{
  "moe_layers": [0, 1, 2, 3, 4, 5, 6, 7, 8, 9, 10],
  "norm_eps": 1e-06,
  "lr": 0.0083
}
Below are experts of layer 6 (counted from 0) of a mixture-of-experts language model. Rows are named router (the router's row for the expert), gate (a neuron's input weights, with its number), up (a neuron's input weights, with its number) and show model dimensions 0-159. Each number is 50 + 15 x the weight over its row's rms, rounded and kept within 0 to 99.
Before each expert's rows: "gets" lists some tokens that make up at least twice as much of what it gets as of all text; "comes after" lists some tokens at least twice as common just before its tokens as in all text. This comes from a sample of Wikipedia text that the model never trained on. Tokens count by the router's weight.

# expert 172
gets: " ", "2", "1", "0", "–", "9"
comes after: " ", "2", "|", " (", ",", " in"
router:48 30 55 68 47 56 84 27 75 60 42 21 49 57 49 74 65 40 67 48 52 47 52 63 50 71 29 41 26 61 62 30 54 64 37 28 52 49 57 44 44 30 53 52 94 46 62 51 63 65 63 30 38 69 80 43 34 31 62 51 43 28 37 80 40 51 60 34 45 42 37 48 58 47 48 31 46 73 67 37 63 31 53 62 51 60 39 21 42 49 25 42 45 60 26 34 30 58 34 42 57 33 51 50 65 37 58 55 15 53 70 41 37 22 68 87 49 25 39 67 60 53 28 41 39 46 49 58 17 50 46 33 54 51 34 50 61 70 68 76 64 50 66 62 37 56 65 39 65 54 36 35 68 40 57 62 64 46 21 53
gate0:56 77 56 39 34 51 39 83 42 40 42 31 46 74 30 39 69 49 45 77 48 58 37 33 67 63 43 66 60 63 49 64 64 46 53 59 54 81 28 34 44 74 32 42 68 49 64 55 74 81 36 52 27 21 80 51 67 39 48 56 36 21 58 48 64 29 26 34 44 71 54 49 55 57 16 57 33 49 33 64 67 68 61 37 45 55 35 39 56 61 68 65 55 73 56 46 50 48 48 47 46 42 25 50 45 52 45 37 72 39 71 50 10 32 70 41 30 59 40 40 51 58 46 36 57 53 32 62 24 46 59 47 34 65 40 53 65 80 53 39 45 62 36 83 56 50 55 40 15 55 49 53 32 66 49 54 66 79 61 47
up0:37 38 24 35 74 69 53 26 50 38 37 37 56 72 38 61 43 54 59 49 40 61 76 22 46 25 26 40 45 69 49 24 22 21 53 47 49 40 35 35 68 46 66 56 70 15 31 44 21 69 70 65 37 40 23 44 47 62 67 65 52 38 67 69 57 46 23 74 44 30 52 28 39 53 48 63 66 22 46 60 52 58 27 32 52 51 52 72 70 49 47 53 56 51 55 58 45 44 47 34 73 28 71 53 73 54 61 48 44 67 58 85 65 63 52 36 48 21 67 59 32 53 46 51 09 49 39 44 61 62 44 59 68 28 68 54 30 38 48 37 62 51 58 56 37 54 63 75 39 54 50 75 40 44 56 42 33 47 47 43

# expert 18
gets: "\n", "|---|---|---|---|---|---|", " classification", "|---|---|---|---|---|", "--"
comes after: " |", "\n", ")", ".", "==", "==="
router:54 47 66 78 67 52 67 51 70 68 45 34 39 87 47 97 64 54 38 56 39 49 31 79 64 45 54 50 39 63 53 47 81 47 57 39 46 42 52 33 63 39 33 54 58 40 66 32 73 51 69 42 60 73 45 46 37 46 57 32 22 39 53 68 42 46 50 22 42 38 29 47 30 29 47 36 56 44 56 12 45 69 52 75 57 63 45 33 47 60 40 57 33 78 45 41 18 16 43 63 51 54 59 48 67 58 51 49 33 46 83 34 51 55 47 54 67 44 22 46 36 60 39 49 56 58 72 44 36 35 43 64 69 45 29 48 50 70 68 71 84 63 71 63 42 52 44 66 46 45 53 33 47 36 54 24 37 24 65 52
gate0:22 49 71 50 78 53 65 53 25 74 43 49 55 55 56 73 40 38 17 80 49 56 82 48 37 59 17 57 41 53 52 61 23 40 43 34 57 56 53 55 37 70 49 61 58 42 60 52 40 57 35 52 92 71 67 43 46 40 67 51 31 39 52 28 63 58 16 41 65 55 19 50 44 32 44 55 63 25 37 61 55 24 24 79 44 40 58 53 51 49 32 38 42 70 69 48 62 41 43 52 75 65 43 51 82 51 63 50 62 72 40 58 43 48 52 54 65 50 50 65 41 65 48 70 63 27 49 48 44 83 51 44 26 32 47 58 71 44 60 30 39 78 30 51 42 45 50 50 42 77 50 50 30 36 70 81 47 61 38 39
up0:31 37 77 46 65 42 73 28 45 66 55 55 31 58 63 50 64 72 60 55 59 67 82 34 75 45 43 47 56 41 56 61 38 41 42 61 58 36 69 62 61 39 74 47 52 43 37 26 39 60 76 60 43 66 78 62 30 43 33 48 23 54 48 51 32 46 51 38 28 53 46 68 56 39 46 69 39 38 51 59 61 76 29 52 38 35 51 69 47 15 37 57 72 35 60 36 68 31 39 39 52 51 46 56 73 68 59 39 60 35 49 49 74 54 14 66 60 57 46 44 90 44 32 47 36 30 51 55 55 73 52 58 34 51 40 43 85 59 56 50 39 42 31 48 14 46 49 23 18 84 45 68 34 53 22 48 42 41 57 49

# expert 11
gets: "0", "5", "7", "4", "6", "8"
comes after: "1", "2", "3", "4", "5", "8"
router:61 16 43 65 65 24 59 36 64 57 50 35 90 65 67 74 62 60 59 68 64 28 36 55 40 56 41 17 53 47 64 54 67 50 66 37 26 54 33 46 67 49 49 74 62 44 59 55 54 41 51 48 43 52 50 60 39 29 51 52 39 14 44 59 61 52 58 28 56 28 42 24 44 29 61 60 45 66 68 35 38 74 32 78 65 29 45 33 10 44 47 52 61 54 46 31 46 50 19 66 46 52 63 60 20 42 60 29 15 29 67 48 39 48 61 63 53 48 34 43 38 70 46 45 52 37 67 55 49 61 55 44 72 19 24 73 52 37 48 54 53 58 67 51 47 55 63 66 50 63 42 35 43 55 84 69 40 37 64 65
gate0:53 23 51 46 77 35 61 64 68 47 54 51 47 04 79 51 64 87 46 57 65 33 32 60 64 43 40 45 43 49 61 48 64 44 56 71 54 49 41 24 60 31 47 53 20 75 40 61 57 25 48 36 57 57 33 46 60 72 53 29 54 30 56 42 52 37 33 64 53 35 69 78 43 56 54 34 38 34 21 23 53 53 32 46 60 62 29 42 53 69 58 41 38 44 57 34 52 64 35 59 52 40 54 61 37 81 49 24 62 53 79 60 50 49 39 29 38 55 70 50 37 37 32 63 43 73 52 36 71 76 65 66 57 57 58 44 76 42 65 58 46 56 46 85 46 35 61 34 57 48 55 50 29 59 16 73 34 54 57 20
up0:62 38 25 40 63 48 58 75 39 50 72 34 56 50 75 40 62 25 76 40 67 49 58 45 45 41 57 51 90 66 30 35 62 42 40 41 55 58 22 40 69 52 07 43 55 25 36 58 56 76 39 51 67 59 44 31 73 56 48 48 78 56 36 28 59 49 54 51 64 68 16 44 31 52 56 54 49 75 34 49 50 33 63 66 38 37 55 68 57 46 67 30 47 57 13 32 66 47 46 60 20 37 51 48 26 77 52 70 23 69 55 56 52 38 27 27 59 58 67 59 67 40 45 71 63 62 50 26 64 71 34 42 66 50 60 56 38 38 65 29 30 53 50 42 35 52 51 43 37 55 82 42 53 58 51 53 70 40 43 45

# expert 66
gets: "0", "2", "5", "1", "3", "4"
comes after: ".", "1", "0", "3", "4", "5"
router:58 44 50 64 69 38 52 54 55 25 44 43 61 51 69 44 49 84 30 84 44 50 49 67 42 52 25 21 43 43 69 46 64 35 51 32 27 42 39 42 44 45 58 71 47 54 49 51 56 46 64 42 47 48 65 43 43 41 52 47 59 20 48 68 79 52 53 44 64 46 45 44 40 26 70 44 75 75 35 21 56 61 48 47 51 35 33 18 20 42 52 69 44 32 29 26 27 43 08 64 60 68 79 73 33 41 48 37 06 27 53 37 32 40 49 78 34 36 39 41 51 64 43 43 41 36 50 55 63 35 62 45 84 28 48 46 55 61 52 67 44 59 47 58 30 79 44 77 42 66 54 49 54 45 72 56 45 53 45 56
gate0:36 66 45 53 49 26 59 49 52 36 67 40 59 44 36 72 60 44 56 49 26 47 70 45 36 54 82 18 38 55 54 62 43 47 60 55 76 88 80 43 45 59 65 37 28 57 51 36 72 50 64 53 39 56 47 34 82 59 30 48 80 55 60 51 29 39 56 43 51 32 24 59 52 40 55 44 50 64 22 41 49 42 55 43 66 14 56 30 49 70 49 41 53 42 22 65 61 64 72 54 47 63 44 60 44 55 49 56 42 37 41 55 85 54 41 50 48 82 47 42 51 25 20 27 33 14 16 55 52 41 42 30 64 64 53 69 47 56 22 48 67 53 57 39 53 63 25 62 50 22 35 30 60 49 53 70 50 37 51 68
up0:60 42 70 53 66 60 42 50 51 86 57 43 31 54 49 26 43 39 37 63 50 40 35 24 82 37 45 58 59 47 34 26 65 44 64 45 30 38 42 28 45 51 35 54 53 55 37 55 22 64 64 67 43 46 49 35 49 37 45 67 29 65 55 53 49 54 45 87 60 54 76 38 44 58 62 73 52 38 53 82 32 50 40 75 43 64 31 56 54 42 59 73 51 56 47 47 52 45 61 73 77 31 18 30 68 53 67 25 85 71 50 41 35 63 24 67 70 41 54 55 41 59 54 52 55 58 93 56 53 39 50 84 26 45 52 26 57 58 58 44 46 56 55 52 50 36 59 18 54 50 74 45 22 65 55 21 61 63 47 50

# expert 4
gets: "\n", "-", "|", " Sub", " Kingdom", " Inter"
comes after: "\n", " |", " =", ")", " information", "ia"
router:54 47 58 80 68 52 70 49 52 52 45 39 49 73 39 70 73 54 42 64 48 23 59 69 48 59 43 27 57 59 60 56 73 38 60 59 52 51 41 44 55 36 22 51 68 34 67 42 81 60 75 48 55 69 41 53 31 45 68 52 40 46 48 47 42 52 22 37 43 21 35 24 20 20 59 33 49 58 72 14 49 46 38 74 50 49 37 48 51 65 50 51 26 62 40 40 11 48 66 52 56 75 57 36 52 63 39 43 42 47 85 35 60 54 57 63 45 35 40 41 27 48 50 38 52 33 55 75 57 28 67 36 66 55 38 42 61 53 53 86 75 73 81 46 41 42 44 51 54 65 62 24 54 23 53 66 58 19 57 48
gate0:44 40 54 67 33 36 34 62 41 41 58 22 56 46 30 46 57 25 59 55 74 68 71 43 51 36 38 51 49 74 39 53 34 59 31 69 49 39 74 62 34 53 63 31 57 51 43 46 23 35 65 15 24 53 45 58 60 42 51 71 42 40 29 77 55 51 29 58 32 66 39 36 52 40 30 30 60 42 85 55 40 41 39 74 41 64 51 73 54 27 50 58 46 86 73 46 22 53 61 51 29 04 57 38 51 74 52 34 43 60 46 68 49 72 55 56 31 25 24 45 63 36 44 41 61 48 32 66 51 49 40 51 50 44 12 64 57 50 47 63 54 38 77 27 40 42 48 57 54 53 31 37 49 36 50 33 36 75 41 54
up0:42 50 75 57 51 43 26 09 46 41 50 88 52 74 73 58 62 62 55 30 30 15 70 38 46 69 50 55 40 63 65 57 52 39 28 38 70 80 61 62 49 36 45 51 79 31 55 41 31 31 53 29 41 41 67 69 69 48 68 72 21 30 28 34 24 39 48 58 64 66 34 43 43 60 59 50 66 50 60 70 75 55 27 55 54 48 60 36 64 49 59 59 52 40 64 55 60 56 49 41 55 35 59 50 23 44 20 21 67 38 34 45 31 60 51 57 44 56 63 53 64 36 75 60 54 49 58 67 45 56 66 31 41 57 40 25 43 65 48 45 34 48 19 49 45 31 62 64 90 48 36 39 37 42 35 49 62 37 52 66

# expert 19
gets: " s", " t", " c", " g", " w", " cont"
comes after: " was", ",", " to", " and", " he", " is"
router:55 61 60 74 51 66 49 19 74 49 55 20 74 35 74 81 70 56 32 82 29 45 57 61 56 38 56 39 47 75 35 56 72 63 47 32 39 31 45 53 47 51 58 79 55 59 62 34 52 54 48 43 36 43 51 58 28 31 25 44 63 48 62 79 60 52 31 46 36 37 35 29 35 36 62 58 53 59 41 53 40 64 73 64 80 32 56 40 39 71 33 56 34 61 34 28 42 71 36 49 42 61 71 66 57 60 56 48 39 39 58 25 49 69 70 80 42 17 31 69 40 68 39 50 56 37 43 52 64 43 88 53 44 25 51 55 64 59 51 64 67 82 63 65 22 58 70 55 59 64 50 41 62 57 54 59 45 37 51 63
gate0:34 47 66 65 37 59 47 59 76 40 40 47 71 38 50 27 49 50 60 23 47 32 31 64 47 57 29 42 70 23 66 43 45 44 39 68 84 56 24 14 40 48 59 53 43 31 46 40 72 47 44 42 78 74 37 70 30 12 54 49 75 36 74 63 27 30 56 32 89 58 45 27 40 39 35 69 33 55 31 62 35 66 35 61 61 17 62 46 57 72 43 45 57 65 77 38 40 63 28 44 40 66 47 69 55 28 29 50 45 71 46 82 39 63 42 47 33 33 63 57 61 50 42 46 46 48 44 47 55 58 48 45 57 45 70 51 56 53 55 50 22 52 41 62 45 54 57 28 54 69 47 36 58 64 55 37 81 54 55 47
up0:50 49 33 45 60 89 66 35 53 67 54 45 52 21 56 57 43 54 54 48 56 56 76 59 53 80 43 54 76 54 59 42 55 57 41 32 44 49 78 53 42 62 67 56 86 67 59 44 43 73 51 65 41 13 53 43 55 38 56 64 61 45 41 52 45 63 48 54 41 14 22 79 50 56 24 53 99 65 72 42 56 68 55 46 48 57 45 49 49 26 46 50 55 43 28 81 58 58 68 34 83 59 46 38 62 46 41 52 47 56 68 41 75 29 19 37 27 65 40 53 49 64 46 57 41 63 63 68 70 33 55 40 35 40 31 90 61 57 49 43 29 26 64 44 48 53 52 53 45 56 43 47 69 61 40 69 54 42 81 47

# expert 81
gets: " ", "–", "1", "2", "3", " $"
comes after: " |", " ", ";", " /", ":", "%;"
router:62 43 59 67 48 37 53 26 76 42 46 21 58 59 53 69 76 48 39 47 38 55 69 53 60 62 54 25 55 73 48 48 75 55 42 64 22 21 41 59 42 52 46 51 51 63 66 56 61 51 63 26 62 75 77 43 32 45 69 67 30 47 32 68 32 73 35 35 42 43 53 40 37 30 52 50 64 58 64 40 54 47 59 81 59 53 49 08 13 49 25 59 51 54 42 35 28 39 26 44 77 46 45 46 45 43 55 47 41 23 51 26 24 29 38 77 68 55 37 29 37 65 50 43 31 60 71 57 29 49 69 36 63 10 30 45 75 44 58 59 62 58 41 66 28 53 66 65 45 35 46 45 60 50 57 67 56 53 55 50
gate0:57 58 46 56 41 39 64 24 45 47 74 64 41 77 35 69 33 36 79 45 31 30 62 37 64 64 49 49 62 60 54 35 58 41 58 31 38 50 57 67 54 37 52 84 67 38 44 61 37 65 76 36 35 67 32 50 56 63 52 58 52 31 61 57 47 86 42 38 49 48 21 52 61 27 54 37 76 51 82 57 51 56 86 52 63 59 58 66 29 45 51 31 60 49 53 32 57 41 62 40 32 60 39 49 35 23 46 43 52 67 82 48 57 48 44 05 32 82 31 60 28 77 47 28 77 37 59 73 29 28 46 54 44 39 58 53 42 50 46 53 75 46 57 78 54 34 47 42 43 39 42 44 41 50 30 67 43 71 46 57
up0:52 33 78 59 51 68 31 44 43 38 27 45 59 65 60 73 39 68 33 47 50 54 25 57 30 36 52 59 62 19 72 62 49 28 43 33 43 47 50 58 76 89 57 80 66 51 82 50 44 72 43 60 55 41 51 32 48 51 53 41 45 43 52 63 43 55 36 54 28 52 65 56 59 60 49 71 71 37 51 25 77 43 88 56 69 51 50 55 32 60 50 31 46 60 44 30 22 50 53 72 73 40 52 75 79 47 52 43 68 77 35 47 51 55 25 36 45 29 32 59 65 69 63 29 62 62 56 47 60 69 61 70 32 51 49 36 50 47 72 60 72 52 44 82 29 48 78 64 41 44 32 60 53 50 54 41 28 52 36 29

# expert 129
gets: "5", "4", "0", "6", "3", "8"
comes after: "0", "1", "2", "9", "8", "7"
router:59 44 28 75 70 30 66 59 65 51 64 18 54 53 77 55 66 47 42 38 58 38 41 71 59 34 39 36 25 83 71 44 54 40 31 37 34 11 65 53 69 45 69 57 74 46 54 54 66 53 64 63 63 75 66 60 24 54 74 56 46 47 40 69 33 66 52 37 31 52 54 40 54 44 46 41 37 71 45 50 72 64 65 34 46 51 55 25 39 44 50 46 58 54 60 50 55 54 31 56 66 45 60 56 75 69 36 40 11 23 81 43 49 65 60 56 38 41 50 32 44 54 23 48 52 59 32 50 53 48 67 70 56 36 38 12 69 73 35 69 68 51 78 66 30 55 65 61 53 35 46 51 67 39 58 54 37 31 25 59
gate0:43 27 42 57 69 67 63 47 53 54 65 65 55 40 43 60 71 20 71 53 46 60 49 69 59 30 73 45 57 20 61 63 61 65 55 50 46 60 29 51 23 46 49 49 32 51 73 48 49 47 36 46 42 39 45 65 52 21 71 43 72 66 48 26 41 77 69 70 41 50 62 63 61 77 65 40 63 47 66 50 44 76 33 43 31 49 38 46 74 37 17 58 69 60 24 52 33 54 57 44 67 65 33 40 66 49 50 51 35 76 75 34 82 39 46 36 22 66 37 59 18 67 72 65 74 54 54 55 51 49 58 59 60 43 71 73 37 60 43 70 44 68 62 69 40 40 22 44 60 74 34 55 54 47 64 45 80 30 58 38
up0:60 63 44 46 31 56 62 48 51 34 37 42 36 28 72 51 38 73 41 52 58 24 54 22 44 80 49 50 46 54 30 39 45 52 52 58 39 22 78 55 35 57 26 22 81 47 34 60 62 66 48 52 49 54 42 48 55 83 18 48 19 63 42 38 59 31 37 44 40 55 52 44 72 45 58 33 28 62 42 32 30 34 49 71 61 32 69 49 37 75 46 44 43 29 45 53 45 56 44 51 47 24 48 55 34 45 50 33 71 46 45 90 48 45 55 82 88 25 38 40 68 38 47 72 33 54 49 50 37 55 34 57 31 61 28 38 56 53 68 57 42 44 48 33 35 47 84 57 52 28 41 26 66 53 54 53 28 74 74 60

# expert 134
gets: "ly", " was", " not", " been", " had", " have"
comes after: " was", " is", " were", " are", " be", " been"
router:60 45 33 72 56 59 74 34 74 76 44 23 88 52 93 62 60 66 25 64 29 47 34 55 39 56 57 30 46 81 37 56 76 52 49 35 33 62 50 55 53 53 71 61 62 61 71 51 72 64 55 44 49 58 50 38 22 38 54 44 53 53 65 38 46 69 38 32 28 50 30 33 50 19 35 58 51 39 53 55 61 65 49 52 61 23 51 42 53 55 36 52 36 49 21 48 46 53 48 50 57 73 58 54 58 62 56 38 45 30 45 31 37 32 82 57 48 09 42 26 35 72 45 30 38 37 49 50 51 31 69 50 58 18 55 56 54 60 67 76 72 57 65 51 16 47 45 66 56 47 57 40 52 46 82 64 51 48 53 36
gate0:49 66 62 63 59 63 61 42 42 50 53 32 74 26 76 56 61 57 30 59 37 31 17 36 41 39 72 34 31 48 48 49 57 56 75 38 38 33 67 58 56 53 62 58 57 67 56 48 21 54 67 59 53 46 35 44 58 67 39 50 71 54 22 73 41 24 61 47 86 50 32 28 47 62 49 51 27 76 70 00 53 35 62 30 63 39 41 56 30 46 48 39 48 54 51 45 19 62 48 52 41 48 54 54 76 17 57 77 47 68 43 58 42 46 73 42 53 38 55 41 32 59 47 58 41 41 59 40 55 17 60 16 54 54 68 28 67 59 76 78 79 69 60 64 37 42 60 71 43 45 49 38 42 48 49 43 54 52 68 54
up0:61 56 72 51 33 76 53 34 64 44 57 60 60 63 67 57 32 37 43 43 41 59 54 46 51 70 46 51 57 50 76 50 43 43 47 47 44 60 53 42 67 58 45 44 68 48 56 77 37 26 67 68 52 31 56 54 52 42 41 35 65 49 67 58 34 46 46 44 71 13 86 28 47 63 46 50 52 32 36 61 65 68 57 33 55 44 72 62 30 18 37 53 20 70 48 20 13 74 67 59 42 71 52 41 34 57 88 31 67 34 86 57 81 48 28 43 30 76 74 68 57 66 52 38 54 38 32 56 74 53 54 57 56 52 40 38 63 52 83 46 42 51 54 40 58 61 40 56 44 36 80 59 56 59 40 55 34 45 27 61

# expert 74
gets: "\n", " \"", " '", " “", " (\"", " ["
comes after: "\n", ".", "==", " |", " ==", " ="
router:64 30 80 82 70 31 53 54 72 64 70 26 63 52 63 77 63 62 43 82 47 30 50 50 45 41 45 51 55 57 46 45 61 49 58 58 27 42 74 50 50 50 53 47 71 34 80 52 59 65 73 63 53 62 46 53 35 44 44 49 35 37 54 43 47 78 66 45 31 44 51 31 39 03 53 27 50 72 53 23 58 77 39 63 68 47 43 65 67 51 21 37 28 51 43 46 27 67 42 48 48 62 62 39 31 57 63 51 34 37 45 21 46 52 42 58 58 42 36 51 63 37 33 14 51 28 61 59 51 47 62 59 85 33 43 63 53 62 86 88 59 63 59 52 48 66 42 60 62 41 52 45 55 60 60 35 40 21 46 55
gate0:68 56 60 45 41 62 60 60 61 33 75 41 37 47 57 39 63 57 48 55 66 62 60 52 38 43 66 52 43 43 45 47 57 46 80 67 31 63 51 51 46 47 42 42 48 35 66 44 35 56 64 61 44 70 41 81 36 30 69 57 83 44 65 55 57 31 31 58 41 32 46 54 83 59 52 51 36 37 44 33 60 69 54 38 36 32 45 43 52 79 61 28 48 77 05 59 27 86 37 56 32 37 85 37 30 56 71 52 39 48 45 45 43 31 59 66 64 71 48 55 36 35 53 69 53 58 61 46 50 33 53 43 39 55 44 50 68 30 35 66 80 29 57 26 43 72 38 63 24 84 90 31 71 48 45 47 52 64 44 55
up0:59 21 14 43 58 26 43 55 65 33 47 75 21 27 37 53 37 63 48 52 56 44 65 38 44 43 51 34 37 51 23 26 42 86 60 43 65 50 39 41 54 49 37 45 38 71 40 43 31 64 35 32 30 54 44 49 56 92 34 64 58 46 33 72 38 51 48 52 56 65 52 56 30 63 68 30 68 38 73 52 53 41 48 42 68 47 69 50 52 27 20 59 69 35 64 38 66 37 53 56 40 58 63 49 69 27 53 75 57 42 38 72 66 52 44 64 36 65 50 31 47 62 64 48 39 61 55 73 72 32 45 28 45 16 64 48 29 29 54 43 41 46 46 38 67 76 48 65 47 20 43 53 34 46 50 61 19 25 67 68

# expert 124
gets: " |", ";", "%", "/", " –", "op"
comes after: "0", "3", "%", "5", "1", "4"
router:40 45 47 64 68 77 66 18 55 65 61 35 47 60 60 72 69 76 28 51 41 34 51 41 56 51 45 24 19 50 62 54 57 67 57 35 25 50 39 69 41 58 42 82 63 59 77 47 84 65 44 49 62 51 55 55 48 65 62 49 66 21 41 50 40 57 43 27 47 49 56 56 34 34 73 17 69 63 49 38 64 56 51 65 74 32 54 46 21 64 56 43 31 54 51 53 33 44 25 65 62 46 56 41 39 43 33 43 39 33 69 43 40 36 65 99 73 50 42 44 62 45 46 60 55 49 33 54 62 62 60 48 76 27 45 57 59 73 53 76 46 51 50 75 44 58 62 51 59 61 36 27 52 17 68 54 41 36 50 72
gate0:40 32 59 45 51 33 75 40 37 48 60 59 83 17 76 62 80 09 60 57 66 26 65 55 53 46 62 61 67 58 54 49 56 59 43 70 62 30 42 36 50 25 54 79 47 31 52 59 67 63 46 46 41 58 55 38 44 41 49 72 29 40 49 63 40 53 46 64 55 52 47 42 49 28 52 48 83 69 40 36 39 55 47 69 64 43 53 17 52 63 61 45 76 49 44 66 55 45 36 40 86 52 44 66 62 44 53 57 24 43 40 64 53 39 56 27 48 52 28 62 28 58 39 48 58 43 74 14 58 45 55 57 42 56 41 52 51 48 33 27 39 66 24 59 17 71 35 50 77 55 58 69 16 48 56 82 53 52 72 68
up0:28 66 66 44 50 46 66 40 39 37 31 71 48 40 44 43 25 60 42 57 46 55 64 61 39 44 52 58 85 89 28 48 29 38 39 45 49 52 53 49 48 76 72 35 52 36 58 09 77 67 62 53 37 23 52 51 62 59 58 76 53 59 60 91 53 64 53 13 47 55 45 70 46 33 26 54 32 66 55 65 66 30 48 51 56 33 34 28 71 59 65 61 40 61 50 37 63 52 70 44 57 14 33 53 63 80 42 50 66 66 64 66 47 47 48 67 46 18 30 43 67 59 61 36 37 56 34 69 43 57 42 45 45 39 47 36 70 59 61 43 45 31 35 69 64 53 42 45 63 40 52 49 51 82 61 36 74 74 40 47

# expert 59
gets: "2", "3", "4", "5", "6", "7"
comes after: " ", "1", "2", " (", "′", "3"
router:51 50 65 61 80 42 73 40 72 70 45 44 63 30 62 57 67 55 38 61 66 39 50 63 48 36 29 32 54 41 38 38 70 52 58 18 32 41 39 50 67 51 41 59 66 37 60 58 78 37 64 51 43 64 45 46 41 66 53 71 47 25 40 73 63 53 38 38 45 34 45 33 60 43 72 53 50 76 38 20 45 58 35 90 40 59 37 25 30 52 23 58 45 49 42 32 46 40 30 69 73 61 62 50 28 46 26 33 24 35 71 50 22 29 47 95 58 36 45 52 53 50 31 63 64 61 59 69 66 36 45 56 75 23 42 46 32 56 53 56 54 38 48 51 19 47 82 63 47 57 36 56 50 42 56 55 53 19 51 64
gate0:52 57 44 55 74 56 48 19 44 60 48 50 22 62 27 39 67 64 54 76 14 68 34 62 52 37 51 42 55 79 72 34 46 64 30 38 32 62 23 62 58 53 47 80 32 45 80 47 61 26 37 36 46 52 29 38 40 45 40 36 23 62 34 23 45 55 36 22 45 51 59 40 36 57 23 56 48 29 30 88 41 32 61 61 57 48 40 69 43 31 41 47 36 63 52 75 41 54 29 32 49 47 44 36 34 15 50 46 50 58 72 22 66 46 44 64 48 49 49 77 48 26 53 63 69 54 36 44 59 40 58 37 57 42 42 44 63 70 38 61 16 52 50 66 35 53 41 70 59 38 55 58 50 55 71 54 61 70 36 67
up0:59 54 69 52 50 44 51 53 60 35 36 68 52 47 68 57 24 63 51 35 77 53 64 48 34 27 64 47 58 36 56 60 50 35 63 38 52 39 67 36 59 48 62 57 68 59 09 57 29 45 53 53 69 62 86 71 46 54 12 52 59 16 79 44 58 29 36 68 75 62 52 36 45 69 80 77 61 32 13 18 66 73 52 43 56 39 84 27 41 43 56 33 59 48 30 45 48 50 46 58 34 48 78 55 48 60 48 41 41 43 41 37 82 53 44 40 27 41 44 67 51 58 42 31 52 65 65 49 70 59 40 43 67 61 54 54 32 44 63 32 69 35 66 28 63 48 44 61 62 53 68 67 57 57 56 45 32 42 27 67

# expert 102
gets: " was", " is", " were", " are", " be", " been"
comes after: " was", " is", " It", " it", " he", " He"
router:49 51 54 73 56 50 55 29 60 63 60 28 84 64 67 60 68 53 47 64 52 54 52 50 42 55 54 32 49 56 41 32 70 40 55 44 50 66 50 53 69 46 65 65 50 66 84 56 49 60 45 24 68 50 41 39 19 61 61 36 59 47 59 54 29 64 28 39 39 43 52 40 43 36 44 67 89 61 59 67 53 64 51 62 54 45 44 22 52 60 52 49 31 63 08 27 44 63 52 55 54 55 54 46 41 45 59 50 46 09 50 47 44 44 70 65 61 28 36 45 22 72 56 47 21 34 35 49 32 46 79 50 51 35 25 49 40 69 69 90 74 77 59 58 15 39 51 57 56 63 60 39 62 63 85 59 46 18 52 42
gate0:50 52 46 85 53 37 49 58 53 62 68 44 51 41 62 54 60 55 40 52 47 35 53 68 65 79 52 18 56 50 42 42 67 52 27 61 35 60 55 60 41 57 59 52 53 73 61 86 41 75 73 70 56 39 37 45 46 46 53 32 32 59 48 28 49 63 53 41 39 76 23 53 49 30 36 60 65 73 71 35 58 44 61 68 71 58 77 43 52 54 58 68 50 61 43 12 50 74 52 59 59 48 44 43 41 40 55 54 53 11 32 42 26 42 39 52 48 60 37 66 22 48 53 42 27 40 49 57 18 45 46 09 23 54 62 42 35 34 41 51 74 47 47 53 12 48 47 57 41 71 43 65 78 77 87 68 46 53 49 58
up0:52 21 51 52 50 60 35 44 09 22 53 52 23 58 23 57 30 31 61 64 48 66 51 30 57 42 42 57 45 44 61 59 77 44 55 54 32 55 37 36 27 44 71 86 39 89 47 56 43 57 62 29 40 40 31 65 54 28 48 53 62 49 35 48 51 56 59 70 68 39 44 42 63 52 69 22 44 36 55 40 42 24 66 37 56 35 38 50 34 35 60 36 47 38 68 69 25 40 48 60 35 30 49 37 61 50 31 43 54 78 65 42 30 59 54 23 36 55 58 56 48 55 42 57 61 73 56 65 44 41 44 33 45 68 41 44 90 68 15 57 39 50 68 38 48 83 49 24 57 45 40 42 46 52 12 42 56 66 32 58